Experts of a small language model: 78M parameters, a softmax router.
Below are experts of layer 4 (counted from 0) of a mixture-of-experts language model. Rows are named router (the router's row for the expert), up (a neuron's input weights, with its number) and show model dimensions 0-255. Each number is 128 + 32 x the weight over its row's rms, rounded and kept within 0 to 255. Numbers have three digits each.
Before each expert's rows: a language model's description of what the expert responds to. This comes from a sample of Wikipedia text that the model never trained on.

# expert 30
Description: Word pieces inside Japanese, Chinese, Indian and African names (Hon|sh|u, Okin|osh|ima, y|uan), plus raw multibyte CJK/Thai bytes and year ranges.
router:131139102118086019109090151175167089092121143147076133167137129067183140145119101167147085155106152078144160144173123107098083125149161067117071097128107171103123152162091119152102138155120150206157090041152080151164128145180173121089114160136164114073109120074112182143141191185113124080095154139159142160114107103109036153110132087137134128115165123114125147097162151123084095095161133166145118116171146100112137074132181169088173131145136172068124170145109120078177123123104135175106107140176096116079079076163131154146095108115123155140098156182074116067158162083131093078120147145155142102125085134088130113098078124127198123137143120183107099155142116133077099129118151165107198119118097152154116124115139173153095113083102140139078121107124139144127083124101151
up0:147141161116120135135160092141134122087120127117107148145123115092145148120109101183072132176095114108098123081168170096121147111129061134122110121105140154130168111146150126094137121099178101127185089073086107057132180183130114124057112121064071104149136178137167125139117157187144153124113165117144097122154154109146155144122124177125080135137118054156137127132223153135098162154153093135142151103128162149153103158112197161082099135179109142138055079109160103128093096072133182102097156099111111154154182164132066148121149195120097052126065169123140132093118151139084192136146150104110117162154145127128107144125153099107122196143113164150135087167099132103149137103156131076133103058100187138158124143119146143133117157063057127099188117129084140188137229103165102
up1:144092130134084078143173180109131112104156152120052151098112141089192133169100100118109103111130148095122093109117133179173146107157067119139106108138097171094131167123137094145179089124107165206093150091125085132124148160163117096122161122096146152122128155160127105076145126101067098032209177092075125118212104095149117202151137104133140106156179118087110158139096131161166136111124130086116123109126125177187081166115137131119139117103094111165169137126124167175177068191141134106112168148141118111146142179159111158110104117087150157168151125157065113116088164116148133161160123159144105094092098125107178098110135165114162107185091089170072122135169144129067092142115119091138141127143158082204090127079173131174157119093144127122106159214114074133159156139090097
up2:117091048047122153108104203093114123123167099107109143067147044143130086103191095122125092163145227124153179153127090152085075104112113043121091092109118185139120150117130116068161140095172124103129070127083084104210186058169170138129102117103130165089100166111127116137124128118089123128090088128167115127145167154094107135121121107089131111068075098167197081112143096144124092113132113102086143151090104152107124083121152129047143157181120218116168126142104163171126081115125107123088178140119125126085108131124127153161128147082131129108129131151089131182061176075130133113083115118134117119093104134176131121109068173124131131106109117130095142114089135114089088130168139111123138119158120129121136171142144139107166159124155131179106150097146117075127134101069154
up3:144126077110106158088127146162150120147149109130145120195111095137155147161165058133125158158135136080128116124172169107179121137151138139068138100096094157173142183179131154117095149136166061129133033069152154128203119194158126153032149069128148122081146128104117130071128138145213128164147179129134179106101208142131129157135109120139140133132120133145087212065137116168157142087207146157140146089121136166152131108067202117087094121146074155094145154136124169097111115099150099153161109118132175106105065130080154073106111130167131154126126105130105110116096118098121138121139132144153122120081149152151135140153137137165162125065162117141110131097091095201142165087092147141164106170099105130116135083127132108109077074126114142114098128190090123123154072132200103
up4:151114065111081108125090108109103096125132137135118137093120099187130173144153080164098153146147145106131109060129135144104107123118126154162109104137076153089141134110144107161085074137081133180107123080140092144182173167156121133102066171193118101137110120083135121098109152158136131095148103151135145159168103107087062148101141136145072078050145145154122128147095131154158125150178130083118068148144112117136147164130162103060129158153123125129116140200128183077202085126107123084095167111137127168103070123153166100141143067138142172146142155160131147087171159082094115076101161151200131094200097133097144124145113132187171169164149176173155118196111104076132146107123178135183147117096062148109190142149099104168120137091113051102058102125159138123113082125104091
up5:086057151126130158129191127169128108157074197144115095145124148133137122106085217099126133107198150114089142174075177136126135132134123129110187067112163162127189122151182100133160115088162179217119134050151146149082080093075172173183127161168120089075134114164136135148168142094087096126111113160130144091121118141103116157167103160130200111117136174091111161151164174112109095156153116105135164088129118133172160133155098107113166141094160146139113143176153212085147102118150099132132095103107125118103156121136123083137136103138181134058096133124123130119096141109152130131094114144101090138175070148033112124101132129109120100126122150177104125132068187065102124088108145153125113133122099113182201196157113132189119140093113123129100120164147112157149066129122142
up6:172133096063071173115157106125103083166106114149141133129123147133152073080071116184088136119118045120183142072069103113149101119190161122094073146162181112129093101147172136145067103082091161133123118088112156167108139187144185096121130106124092107121111147103193128131137113111159146129131117090144162054126102116154173160100103156112070092208146139180075120150126126151125154122101162101131134142160118148151160125148148125131135071092141164129131214132147186145096106165055160160118120088197132123076085124121139090058146136169126095111157123155130116077116063163135110143156145126103172118149128168158097145134130142121115076061141063178108148153137112120089161178110088167097148108133153142164134188085118155134148134089058114109164082104151109087137137165143142
up7:166126144135111103082069160151091087132113157125079132124104142101079138157132118110104153079061120081074128162121146142135105148202097082119112076134149164145190129066129090121088134135093171115128141116129113150161120136141138095128025109126127101126111198079181149061073070082057087159135154143136091093128092106116111069127075111154114135126136127119110166169151207147167122107165140180143151092187154081171096095097184129092111097153128117082128137129097072128095143085149118110166110162135129116167079156112172135146089128102094146161108083116143086078154138083105104137138128206134136173105102142109148126179097127099149102164119170135096140144120106121178145100134094100128098151155135076108158132115184152116153183146166201105168148092173201114100137106176134
up8:142151092120124118099167123126106172169077119134145170182182143113142113132074114140135123077082139099209169069148112077167063135113136131157108170097092130117107081224131122118154136133095096144229102118147109108170167186157173139112091142106110128109079117085101140157115173117149075161112123107157157106110115129140125161107179080146090089098045169108144162139122138123136121121176133103175084089141093083160107145115135164152124070187151123166158108135083177069147108063109103065194139109174158123131139112163164129178145107158145085120148097075135156093158089154133132178119127122141145123091103144123139157094134115147156100158076072162193096155161174122127172121082069135140109120163118153138130117107137083087121161090193109131153132121134151134152169144147050
up9:108093116143125113149145141120141122151155092117151192079128115152095182179115199168124115125103082105100125107095133128146101090104100134079114102092130112176200143127163137134084151127116134182111104092149135122174157111136078116205175102075175135150089131180137164255141138142157127109092122120113134047159122093113062103126118146084110119085100159120133131078115161160121081081179079100089104179084074099140105158110152114164101134133105118174156147193151069107161101185159084113159165115137113091177150103135117106144138130150107157110168132167063126128107114133131106119170096174097103108168184118114096156096169139128133127113129058136124150140107154184094202160090091175180119140144146117175162125099113129090133124168093102088121132182171123140144076092095178
up10:143157128127148169157145100161186167082140159183072098110114105078138131102181132107118136131122141171120087124165186089189114080096142152134136113166111136122148158079124132089120072162142093129123126104167142126151090168146123123109100100163078157118116088131140153129100139121096121126131138115084148079200125136111090172079061115125133161180132133173132112063119133088121158182141061114122167137138136088162144184122123168154112139110138106122070078107127150096067100152129095128160123183106156137124182093141134098082163179129077200090159150099070090126172101150182085112141067170182174070103136077082161130148141091145093124056061086140126098163161168139173157098084134186164144124175133088117122124121163036134142116091138093115146120143105158157105073128096126
up11:098181091150105096153104090179123110104090167087101137142122111112133165172147140072144093071128121101189104105149145177165139088151143128124139078140167110163128117115123087100109144142103089119105125155091119163135118042093183138152167122139106194168188118126178162097174098157118203147187136087158092095126122124131101115136149132140142123118138142143090148155122097169082195208199136170172162104120085119118189119176119146128110135160214167143137159153130095135144121145143155102136080095093168110119153179124118156151093133113103113193177118171121085141161112196116170107168139095053121144090114126126121114136172078120144119133129159141141113078094158157133159113105083142080122166088142062133118087116107084063085139114140108127116150168152156111056095167116215

# expert 25
Description: Opening fragments of split words, often technical or species names, such as ped-icel, Sph-ingomonas, rad-ial, hyp-othetical, doub-les.
router:016178094180117148094177139108073115133135134161063141132139156091129053141099136153156102184126182093090165117118074125148073072139098047121134085119192126122111101118145136127119158169117126108147096185139112159100105117143156063095137194082112102137142165114114135148197161149166127090120161055174163106105110119114069155124131067167122156094167133188175117152116160100132091078152120103152126146155123144059123107102159116178161122126148120136057096128088138127155120195109152133160072082180087078108120125112139061157112138094127150155153154136140097140111181143137152159127127125162136085110177095122137164123108081146137105150173158130138136115120111148104099107135154154103165123165129097201070117048143150161151121100129133115149103105078136152075115097084135
up1:104142101150111156157132185166092137092133137111152085136152126168161106099159166121152063102134099128084140115134151132153056105115140054112121055072124181138111109104113082138074102101153111143118143120123104118101077139128112124126119073158125103145075109139090115102138109085145125109112118075161106112143110102095126107179132124125099110122115122123143152219093151110162097188164132088113054148165136109137230084143151103176157158099119076084115095114098143084203164123195138164084101163132143112106158151095123147159051106077107134076120104193096168142127164098109101161126122092150108161089161129119124173149168074111122119142107160134150098091114111160122122108143119146159115168143206158152140206082096099166162113059163144137093137121065112054116182130114180
up2:093134099124108094101114144157105136128116190155104107136122078110128123141149116199113119118131164077112156091099144152071101155121136111213125155136135112137147088125099101150102076110128195090145075047112146188167116162134158118145114168127075159122140119088111091098084117162135160071073195103141171127107108137107103109130078065129162140032129089108122174121139144085088157131206114118075119175132106119161135149123106144182124162154074122127131223207124077167137108162134095139132145113081126058121100127106145086120149151127079123097154120094157079107115174109085105145120123197155142144146112128106102099105138195119191128157189143082113133117139180119096065060178119126125127126170168133152186093097140112133116152178148134171115123156114122163098157118112099
up3:138079161129087151127112124113095127139084143131089159117141167116140210132093175148145162141093152117091105119186111121086091166101060168141181136122133155155185141125106136072164118128168169134158092192154147119141111132093113138098126192081128122085059088081090116125092137117155117138140133156125156126179109152139065134105111150134153105110115158173165190136115114114088102162099146124106141102146138157088090093164141153174143147164103137144123134089129114126159143079173064161154173129119155100096184075151126106099104064104067096092099065101054120163147120150136085094168130086160052185106125064066101160086077131087127121142154039121109133138159105188137118064163119136148097171157159108095128126110116139203113157102161153102086138136125162118183157083130129
up4:148194083100153095147173124138085134121116115169160132123127188080107079104063133105135111136143128149084130119099109181181127081148107163106091176162139174156093100185088095072081118170219104147117153133179069150121193125078126150119136115142132138139110117097119119154166099125134168155165065119165081128111126143159161145142127066087173152128070178102135150132145091133132169069092205149136133173122068107160123092117126056143126126175106079073104072098114125146128124112133076152069102162115165105107118099125142163096115183125129101097185083134146152151108167112103088187148133097121134157151059117152137121137134129083119148122137137093142137127144098088155131110113109103134184091106086130155200088194107161171178112145163132127157216154151098134125162091115096
up5:088141124095127187175168138039109079100128123143081124069155133142092106076132108125130147185114186072110140144067093162160072127146145132117168125143093096159129100118142135129152162127151095133103124148143169103108118125124126153119152135098120091107067099124121110142119112172149095129122137125096145174110106126109096152169145173114144188054101091118123144120109117113208124120140147116068149127130069144076073184107165127085247110092154130160098104096153144138087127079135101131156149175113078132167146118074136165164090097126146122142125132160131127089093111116115147159098106178165152137123082153186135144184148109082148108165081225170110166197143119158145078141085164081126131124128184114109127140154150154103196071124103094109121112091064150111200120112113176
up6:119099124142108129074124183141134175107152105164155119103099138124145103171164135101152148162148103119103135170150124165123134116092127118118077109112187081166126099166084119171097079159133101163120127120070131182132138134102142150164162143133065133078144193187111150148181160185139132066154115100190115150134084103185122111141139131163092166116089134173126148121088158176166118103090147131100144189155068135184127115107101121126132120145153110132116096156100161144212071177130134113096108080085132129165099066087091123165179095064123170074136119111109166149098077098132063148124117153110124119157092117139153135116140105173110113123112103156094122202187110126113101116168082119094151157096141072156152073095050162167116190100188137170197152126117190159153111155115185
up7:046094090129144154161155114107102092124168125160114149107117164110157070111163207130148125171104128112155201067097113121158109087166090110140098122157169163108083117153160134104123159138119133172115135069110116128078091158049142109139088126080090125123125176107137173161172168106143137109129205155171200147078131135130139164153120141101182079117144165172105105134122138190088138128128046102085112166100147138065161185156152084137127117120130160142097152166085090182097106151139176134106121108126116138156136191132142085163097206100135093118124164117137094133134144090092197076140173065139138093103136098121129114144115178137089133117159171098088160126149123160135132122131156108110090086171133078187047170109094166159110131137158081106192097105112140164113137115137114
up8:135160156106087127147096113147107064068177086177120132149140052128136146112096145136115154120090163121137152127121128110135103166159161108099111138112159106103124087163121105131172160145089185096145114146121157162086109091097125167064152128092194134123114086131111079148157113129145112150160143117135184111134132122117069170090163143124103182140127105134137111185080113138054095153096035102217164109168133128075140160127107122136115174138147170118089188137119162085197165142157164148110103126122146148091162076090116112181146131105117165128131096190066127077093105074115184084128097141147126104140137151140128151105065132122111096143090148082163075181137091129148117160136247171085117108185139126102088152120085153123117107079088108088141119137103055179146127129149096
up9:121102185103120141137123155060117103110074182117137130231149130149169117119105100127078110148090138071107134139166070065185140130120143121094124082061143158128162082107181143123106163125138043087087175144091067160162170126156114102102154064153145186188096097118173117135136073100115134140151139122155158124100097149126142106175135135065126100101169187172142093167106105160178102200155132132103037133093109189103129094133145156155095137173149122106130147146114099089158086126078096109105116115097107144098132107178118125099164148137122114111102139167131133168124161106136108135092107151089106142113095127085163138056126118022145155139135135165113115101107136147128131098144101078124108139135082153089140144095150099120097126086128081157062148119129065115163177177116109
up10:130204153152073208145123095108168166098172149188155150145108121134088104063103146155153129212092141138137106108133087059162149141131097141101108158139179110082077119105155118151215152109035123087106107135108156100115139163143120147134098159090160091077144138097117105066177096159071122141100132101102109148111152081102117125143211066145102106167154111108135134130123081154119097139164096134132139122136111130133128118111159142116139146088176080116119123110132140169140090098126082084120101141113079167192157149185123150050141137148110146052139148060132151104136095094120142149139093120110200123168085079116156135127183186134170146076151122112133163179133138180142127116143116126163167158154149081153131106107113097118122185096078087083084132143139149177166090150113099
up11:116133136219188162152147150156163098095115114093135117098167192114111126158075148162175189090095078139131195089137159127153055167174085121120138102124111195153113110120142140155133098104137133164147177199120117118185114133150107106125139111151160069097160122202136095161146104097159124145135122166099189114119104102139137119107139164138120118126182144087076123141114137056137120153105080150117151118097193067112168154161114127095151096096172110088182114140167112122113119108165203100129107089099104073097128138096151151181143153091146138183134192183146097154110151137138166133134075156178055092147157134129090141140057151141116118085044060173162094120181122143099164165112145118152142136134144133120130130114171180106138137037097110107095115109124142153133122129125115
up12:150135147133085083089143130147079105095085123207057154107105120099204137192085184075151123140132171126106120117135185097181108151138108139121088088137145146148092135155146163148118148132219127145142117068133082105124210140126137121128123051103082132186135107093093136107133120167128096127191152116118133115141147147131113114130116144124115153095150062148084146122111121122173110082108130146116124161126114139185132126173134161109145076170146181137179163154146142148145148043075112152128104109114108141161108140165109163159095152152117152073128114133146049134139067145112093091122094127149054176130121137106134144109154077177155145149183145099145176054165118084109102107097182063153093121129120165119128146179146073100196149139122148097120080092110146082101060178106134

# expert 40
Description: Forms of be, have and modals after a subject, such as was, is, were, has, can, especially in film and plot descriptions.
router:105163141176130058171122164173091105124125091127154145174103117093135094168130132184147092132129126148113190109131065118104119146155161120094073114129122144071132142133132144149069121161170125140107130135158156157083113098141118117092105134118186097140137163157129162117121172145112186154048171138105129169133132099156126146084167093174132165083156126086124136166091118099092127101132143139152179115150147109088116136131119199151131162133163222107136128169100111093140114153178133107160064073189098088105122126132105113148076196152076189183190116167118134133141145095150119189165124183141156111105076121093108146101134110110193099104104130120230130142079105160183132194140181155081152069135082159124095141104134175158088090128132080103173158126142102122094127113121186
up0:079072114146142158142136168113120076155122131129141122108117139118098164165126102086138126144089111163107126114120091127166128152132139138117139119179147152114145143101113124158161167144150135127087180196193202020099113075143161108063145085209123108070093190171140107103149106147156137230141112163176128125186084086173133165189181107184134142155112137153157139183112078124120081120148162132118104100038131145120137122091121135101148089117130118151162125111163124153135168150130141113130060130098111140120127108163158120180119163124119110080078133159138086139131163170084150162092096111157114165137226097085111154144138126180119072116094131105179124079178129118098149169117116104112139114106116108143173164130163098120149148183130155128083100120143113153148127219116185
up1:179137165144195127188153139152164149097092114138110130144135099159123107170123171142110137113148160131123132121111202111127113070105103144097114090139090144105105116101116100147090114132074143064125170081133135130163136125134122124125173155148194140148189157084123161152169124102173173145099132112126122090180078141141119068076139081128129152172151108210154157107204090115136121151097089102156117149165186117120105128098086199120149154144067109151128133200149168129165067060098057144144168135201096121142084164143116108176130113080069116110086127159091104112154135083118134122102174112083155104119132153097048142044126162104097102070104140079150131102127125112175187144074104104086150063125088095104132169164144119136093136155175141137139086141100155137162153117119137
up2:190167152169123171089123156091161151128112164104182110145137150141085194132133097129098082144096162072118141137146084095161133130210102164153145099125155122136138113135143171173079201067043161129157067106196102178181169141103138156179118100167141111104165044109098118110074150132133133178127141134173111100160086120150116117089114130114079127140131174082121122182189078184108185122163089170151162138177120134136150178174136126100145158132118106139176076164133153150130125132128118094140084142161143138068147132091131104158188122174134190170146146101142119139187175143165115140158164092092200078124091127122128140096143138110140119066143148123143137167118109153104098108151118138113146093131199097155109121088126088066114091087124159187128123135175125146153154120131170
up3:106127108133096141141145128091173138222172138156123155131146094150103084105116140192115117145075114141210189147069099118088097163155120129189081141129144065087118141146101128115145177162091130088185139142188111187101118197193078127104144090136112124158166095125113118100161089129107130159116136151091141159111148150112138115145153139175102082076108173131129106132140103124084138151139128191127094137147153152152128118095154144139113163117080148172108193064056136132113064124089161166077083126133116122122137177182118145120133196126104135110121189060146111207092135116167155127138112130136110179104131179090153178094056144099077171140133114133173095109124098160083183129099111156116173097101134174159113128095092109100149115080140058084132131064126124135136159151135114
up4:135170119099122172120145079075117180124141119152135187128163106078175103030154102091175147135115116116123119138072170126144105126088131080097125126129125160112091159151115097173153099128159146078113112101134165151091125136168196153132129174152143120070142170070189117084122108166157141148112182145085122122106143103173179164084133152130164108188154111111171128103168096132175102178142164118185080146054068115132107125128176184153143107105140097133093041149148107153132100135125113106072136161077131150158116127066108116067118095073087119154113145077139151089168077187095180160136138087139117126197122109112095137124058145128145167138119135138158117179113123040167110162152147144106104151114090098070179137107152110130119116132134179097139116081096180110138116102157119
up5:147197153159118205133047106124192114098169110145141140129083165113103133097120083090175109121122121143139134094099155069098134130129119112109154096129126088088126106125117101079121148129155133111135085090149061111101121156140132162085081178132095147160099143134148123114121117117171145142132140110158146180182102085114119150083166142115082057143123095086144130159123062160123117123168106118076142112069087116150126006107116116159111099156135174111143085155105122105076114112098175135163107127186165134125069157123140110189110159100065136150111158124129117179105121142118204098121144114196169139122098153131123150138148155089146101166169115117170033111133157155112071168104161083111121159102149155143136139123076061090076140118142136125197137074112195111188143168106089
up6:177131092126186144125108107152156153126134138153088169106223130186122106113140122118105109096122188137089163120146142108165072137125063183117127087128223120044096144129181103139150148183088155141145116130076128097095178142137154138152149126135160143150059167151085137155061090096102126122106106121080124184126201106079115128086110087162188121178078130166145096123127135119117091172131167126115178110144149103115094174176157156129100066117092124172183112119168126162147140117179140156112079097164104097155060109101146099175119114119142115125130066098115119152133107097163134171171134133100150158162175117089111199125129177126119167160115130170104113117114144082130122175096127182086218119117130122062137093136145100149128130151103125120103123167108127091116054110173132
up7:073093127168117064145074155146061170052108149169077094164109103102141183101096157104123158122133189132118096171153076129100111146114151175158136136121138146163146092105155120134171142145081120127100143170195154181138111161120150074141130102132128120123122038148171128149085083164109131044094101142128126110107194165125092123118141110122127100121161165127153145178104120069143089102166136081166194119136135081166160135128158098149176152124179123108071118156124112132108111145152211115037093139100081096105127088112102124110118124142094137111161096121191141087122120095151088120162152149119168122097127123185139158176140129128102085094127066132160102154156102128194116177121184172080180113160123214116164139147174104085089151085097090150144148129095123126108144124149113
up8:136085098056118132143131133119164130110130146155163072135137081154115118136150143052100119137111117100129166145182085113125078158142122099148153088132112198098111118105123130147131104161159117143158090118112174143152155159189153149093091084102135165184170084135117081151086116096118139087108206090171168145106147089082095084136126142150138125132140167154090141160155142092148138148069173132087111185129121158068139142144122192172144097167221122128124105104167173094107128121052133105124110119101086111158113089145150188094147170089107145130137102159086149106077115142122155112122173082114077123141134177103155141135123076220091126097148154120118080108130136148065185110194107161130206127105126134139087132119123078086104059142131099139103131176169145115047122193157147
up9:146161148153135101109086149158149186203106113144090174149125134141091122143126099089115102127117112087181171179123090117070077109148197140092144075139090101099133192104141116175164134150098128050143057089076158091096117140116181133131140126123139087154105134153128149140148181080154178118168078096137165180095146158124095124089131117108157137109180225111111104139120077155143108171097205147138193139085150114102164148109132093100159133140039130135110098163153100168134099143155095119104155142125110151057122147109163179116157126141129100143079108156077100175149161040106136106121155135149176127142126159140097113130068154144127082115108124107167187184127136173123102091161140111107134114195122127140069104107113080100149081188081092127129107123104098077120142131143122
up10:099188166095115160163136194071129107095152135104144133099125088116179140127129133154165168088127154061130110099154088107114099147117116163129140112120103124122139086140102118149103166141079182146114097101133103091098101195180125147180117163134144090112086091109149144113107154070140098112089101141158106180163158127123125139153163148163152149116161111116111131125081140110159095155122113146054134128055137160121136137171145120174105116194099126134102154129181065061189071133116181136148130135161150145130111149088103108116145159135088198103139187159175098132105144083152112104092191084144063187130160112127156125118155157119118184124109141118185129091151068090085159097116111190098134176127114115110127133227078104039091176144125160128133196095137110132194107099168164
up11:069108141134108182116120096095101073106125155144068126179109134117097189140165146162097146150107159143147135090130073103090116080098125077097125099092111107167188158153129121119098094127110105102141115102174175195133105153162108157140091101078129125170085219127115120155118147140077161128131141129140169126144164114163079150088137077119136103191117095082050084144094112120115161206108137144171137088166104140116131135111164161112127100060125163107122126090128142108163122110150069094135135197144127117155106117139102154153141137138160093167107107106134152127091129075103140162096184188111126124092171111130161165133180160099137059083097094105109129197132143137166094124108064057096133097137124121081074196177224117138130109093119119067154115147157159130092160144170165

# expert 38
Description: Single letters and short pieces inside unusual foreign names (Ż|y|wioł, Ad|y|gea, Ibn U|q|ba) and " United" before States or Kingdom.
router:077114102161137115070122160088136063108082119134144112157176150119151124151126087167190102157120131132091150194155143100099109089140225144113136074067093153127168090158151086124092065154110155150185134105117030145071077135147098131091114101115171119131106134112139213142132109135099128164118118072123157138100081119105155116087145140151182134154151101088204096166108110107105077106079139138154171130150151106126079138122127178123136151117151193123116166125098072111189206113107159193130112076128146114106076089080095162128142094128098154147150155122084124088147133173126096159157134114106150114112092094104072147097123148148115101163125175137162099140102143111108164114155161113156178091119083177109082110111156111170128103106173089102124119105117046102187128099105139
up0:162134154162142144124135164129148135119155158114171141098127120142154107153119111152086116146131105137085096168152143190147108104116209149125145161119149167141116140207130136146102072107077093147175182132126109077148089165165109140138087087109118122197104143095116156117124120182117171142084101115172149097199034117150165108177114152088107152112106106136177146142107073129142122122126149162127087096166109106121197102133143141106095138117121094152130161073127078136089095112108079115139169202067119161086112143080170147137116115148164163114151146126097139048116134122127164117142109133118153125103123096154188171101142147161206164156143066046178145141133099197103102124130167085147116118116107085116131146118129132141162066123161115039149035145059144086108090093092115
up1:209159153100119140149137141123129027179148046090122109123137121092135146189108176100103122097113132122108082061163118159128130076162138171099151113115109080113148116081119100141176141157162150105189163125148110152141099151069177114112162146169185114169073179165129182118148125151124021135113129143120136128130131128101145111126135134178160101086099082133103097071124146160127165132047165124139101159134182143138110142079148163159125085202170122137152083097147178156119120114143164122161142066224128167101074108166119139132129145148116107149118129182107135093121102114136149139116113141134105117177098143107103133071152094088130109101112132154115098091095133182165188200148094093184092146126161107090160140133179127142133116086076159129104174131155110108103101107183135
up2:150112144085052101166166150163140137143075115101130104138115155127118101134073164137147114117129122159074096099123097088129114132100125206082142152127191105145137169134089113123112128150133135150187114124040109161137174076149062092196091070152079120087194168063178120100124118163139140093125168084134136131167181113104091113117167123137126083120095098144064141141090154133095179060121119174171123089149159143103114141127135172113120153179155139157170152074098142124083193126096152176087102163139101093086068139149087085109098139132086073142151061111164187167169106142130130088133165071137165166096087091084096107082110166103129113153134113090106163144109105089103120135137117094155156178118127117163115115107063124116086078152130140127094167135131116088144173086149157
up3:155085141150070126089111076118105120162099123180155087126120075106122127139127117115107127115117088130119075150174126119139064112151170096153116110174105194134126131134143113148109128136129129139180090113075134109090146148177125174121131077108151139139142162142093155095110118062046136147175163161149145142163090097147094076138113171142175165140136190115101076106111145177128106160068099131111110116099129199133137123129103180186112127144092200133090127112103057150151111103134150112054079111119093171139150164098133124157137171161106113124215147118103222155120104107138175113140062150181119118136173148098135147055115149145127127167134056149119128102127139183163159156139134087128124158162164112061145130144143152109172154128127021096132099031129139133093166127142121
up4:137121140158157120067109206138083148148108159134118099169139173086128125085117123124141091113170137126170122102130136121165142109057121127072133113121134190108138151149125121208103122057148124142117110091082137134144100135134129129073115110108081125097130140154130125105108163126135130083178125146194140161100102169063102135093177098110090160149072125103149117132102068099150075184128130106140131111115090156149108095159169138079091117129114135146177202083107130055173149053157066153047115085085124128202101149130107150128117060091083097141122123086122154101087126171155168124098113128124116156146098145114110157112110199083113188155104143125194077181089104109128224151116144062122082131133078134123113128118121118118154129074110129076124106108101067161147107153182109
up5:173070122147084177145132145146179116179195113116096152172119159144139134127141131116146133159154151104073090164135107110133155128157124087092069088111143159124101147118127141077055118114095181135104116112146089144105129133074103165143151115161122139145110133073079130137094147121120125109135133167137126130156162147086129096115124184087112077172120077100162200133024177153085175147138170137243117136111102120118147123177148123148154155045141136123130159134147112110087202122181145123128116092154081164143091162112127091146097159158083178139095130131111134123094143148110157147184144188103138104105122151134041151100163165096165126078163118142184146149100169177092081107167145133193068116148148114136133064118142157168121097153115172180126151187100149168086110109157144
up6:131096160097131139128082149109146100148196120169126137182131132118102183122159160169150105121092137158124137133131135152147116127149089138139110137135136069157191123111062107065132122116135120187137127134134062171146125060141107132108165066129172118101076134139109170142125152095174148145155148128148073146111159177073146182115133165161108157198157167061145137131174085082186122082108125125118117114133066115055099192114092065081098159093134074087143127119107070081106144090149091100179116123164154099059164163143143125129113148113143136138107105091128108118119088157179059152160132105111098130143142141113157128154201076113089077156178119203151119130164121085071095091152172162169156162128164163095136076151146124167187130168088133140105078113103115164160157161134140
up7:160166108126185115087070124099165107145109087165107170142112109141138068194142088112132083188129129157163075114152121126104153147139147145119161157083113098120124130134180122127133061140157118151123096219134079168135109149120148151133109104078118130181159109108110126134143120079162081108092113073094100112174120140115090120103108128179097119140096111058116111138118182082126065131074163115080135088141077143142140145134086097102103105037119166075108152105121149163089138078062141140139160175158135114115125156103098216170184075075114048100169102144111133159203172142147110190165105122116188094075090146119143164118136104108132162140128194112125129173137118133081125130137123136116103085122195150151160160158169148161164139142144115068156137159133150120121159107116185
up8:131166122112094107128180115155124143111059116135129089064145101153129145106157090102152147125150152089108129196191172161085059202169131143182113121115156168165174139131089188107111112044157174100109104135125127141107120091134139110108104136131130114112167083182100200125109104148153103129153166167157120104146144114107132122158131135200178113143147141108099129099121173083130120087114164163088148111122177100071076130070200198087138090093148188135120149168122093097177123177137108156063145106115125112089123079149082147105160122128085147112126111096115111104079150186179053160159139088124095162146120078097095120125143146130130140133137133150102138062136141164164203088116098117167072093099112132136143113081142144092116145086141109145115146168105070170117208144153161
up9:136153096094150082163148145087161065134195151109117120164122148161158147116160155122112121109061122167106087164183072099168118128075154126154081144092074217207134102154161187142110194125193167064127151132153176105093166102150109118131138078076122143102175153169131086114081136097083126141144160179116159114105141118135114160108102117117129116134120177177078097134106148158125143072047132153145147103164160117136118153157065184102114133131143172145176150105114043136109188191090126153121134168124141112105079103133128138120147076160083140118087142143103157104154184103129098154183139126089182085062161145136039128093120106141116138107146146087142108103134110147096157168156188104124173167139102125176139132107097096123155176160139153171145125122117123130150139111138159
up10:093117152124141167098081171127098107158105111125116135097201134126120125121183108144172126123109105115110122125152174115147134130163167176199105060118140156155141135098128109168079112122187193139156141120050110185091152159112172153135110109106103173142113089105100092053083084149167151174168140111136127126166177129120174195163174183174164094133133144135127144079114141108142179136102154135082155113087108129142135097100137127151134160123186074143074121098173114147110114138114096115112145138126175083124070142104096159101084106125103123144189136154044116170173138172135146103214094137150133152055092122133110157153076082159131110159108181186149161123120117154177128100107165122140100156143169124149134090195119086102129093152086075140192097137164173124150127207094152
up11:072097142185107117057100130049169141122162114143074146107146178109079126098158148095104150203101129087106131135142045134066130161051073133164157145182128095183132146157066132080124139139125166138081097120127105112119149090140104065100142102122087100152134123109173145117105147177111132148204111121135134139100135170064158154129129103160133135126165036179127118155145154116116101115128059098160112135207104109135075140162150147120170099167121151178179135105111176169120120148101125119088134127142126121159177102095110122069112141131081138117135112133112124156152125177089138170081103151122160078082145115156093109145132137179141111134128111186094124173115163120088183136100117123062082142178130130149077087127133110152103211064155210145149107130128132113101129105122141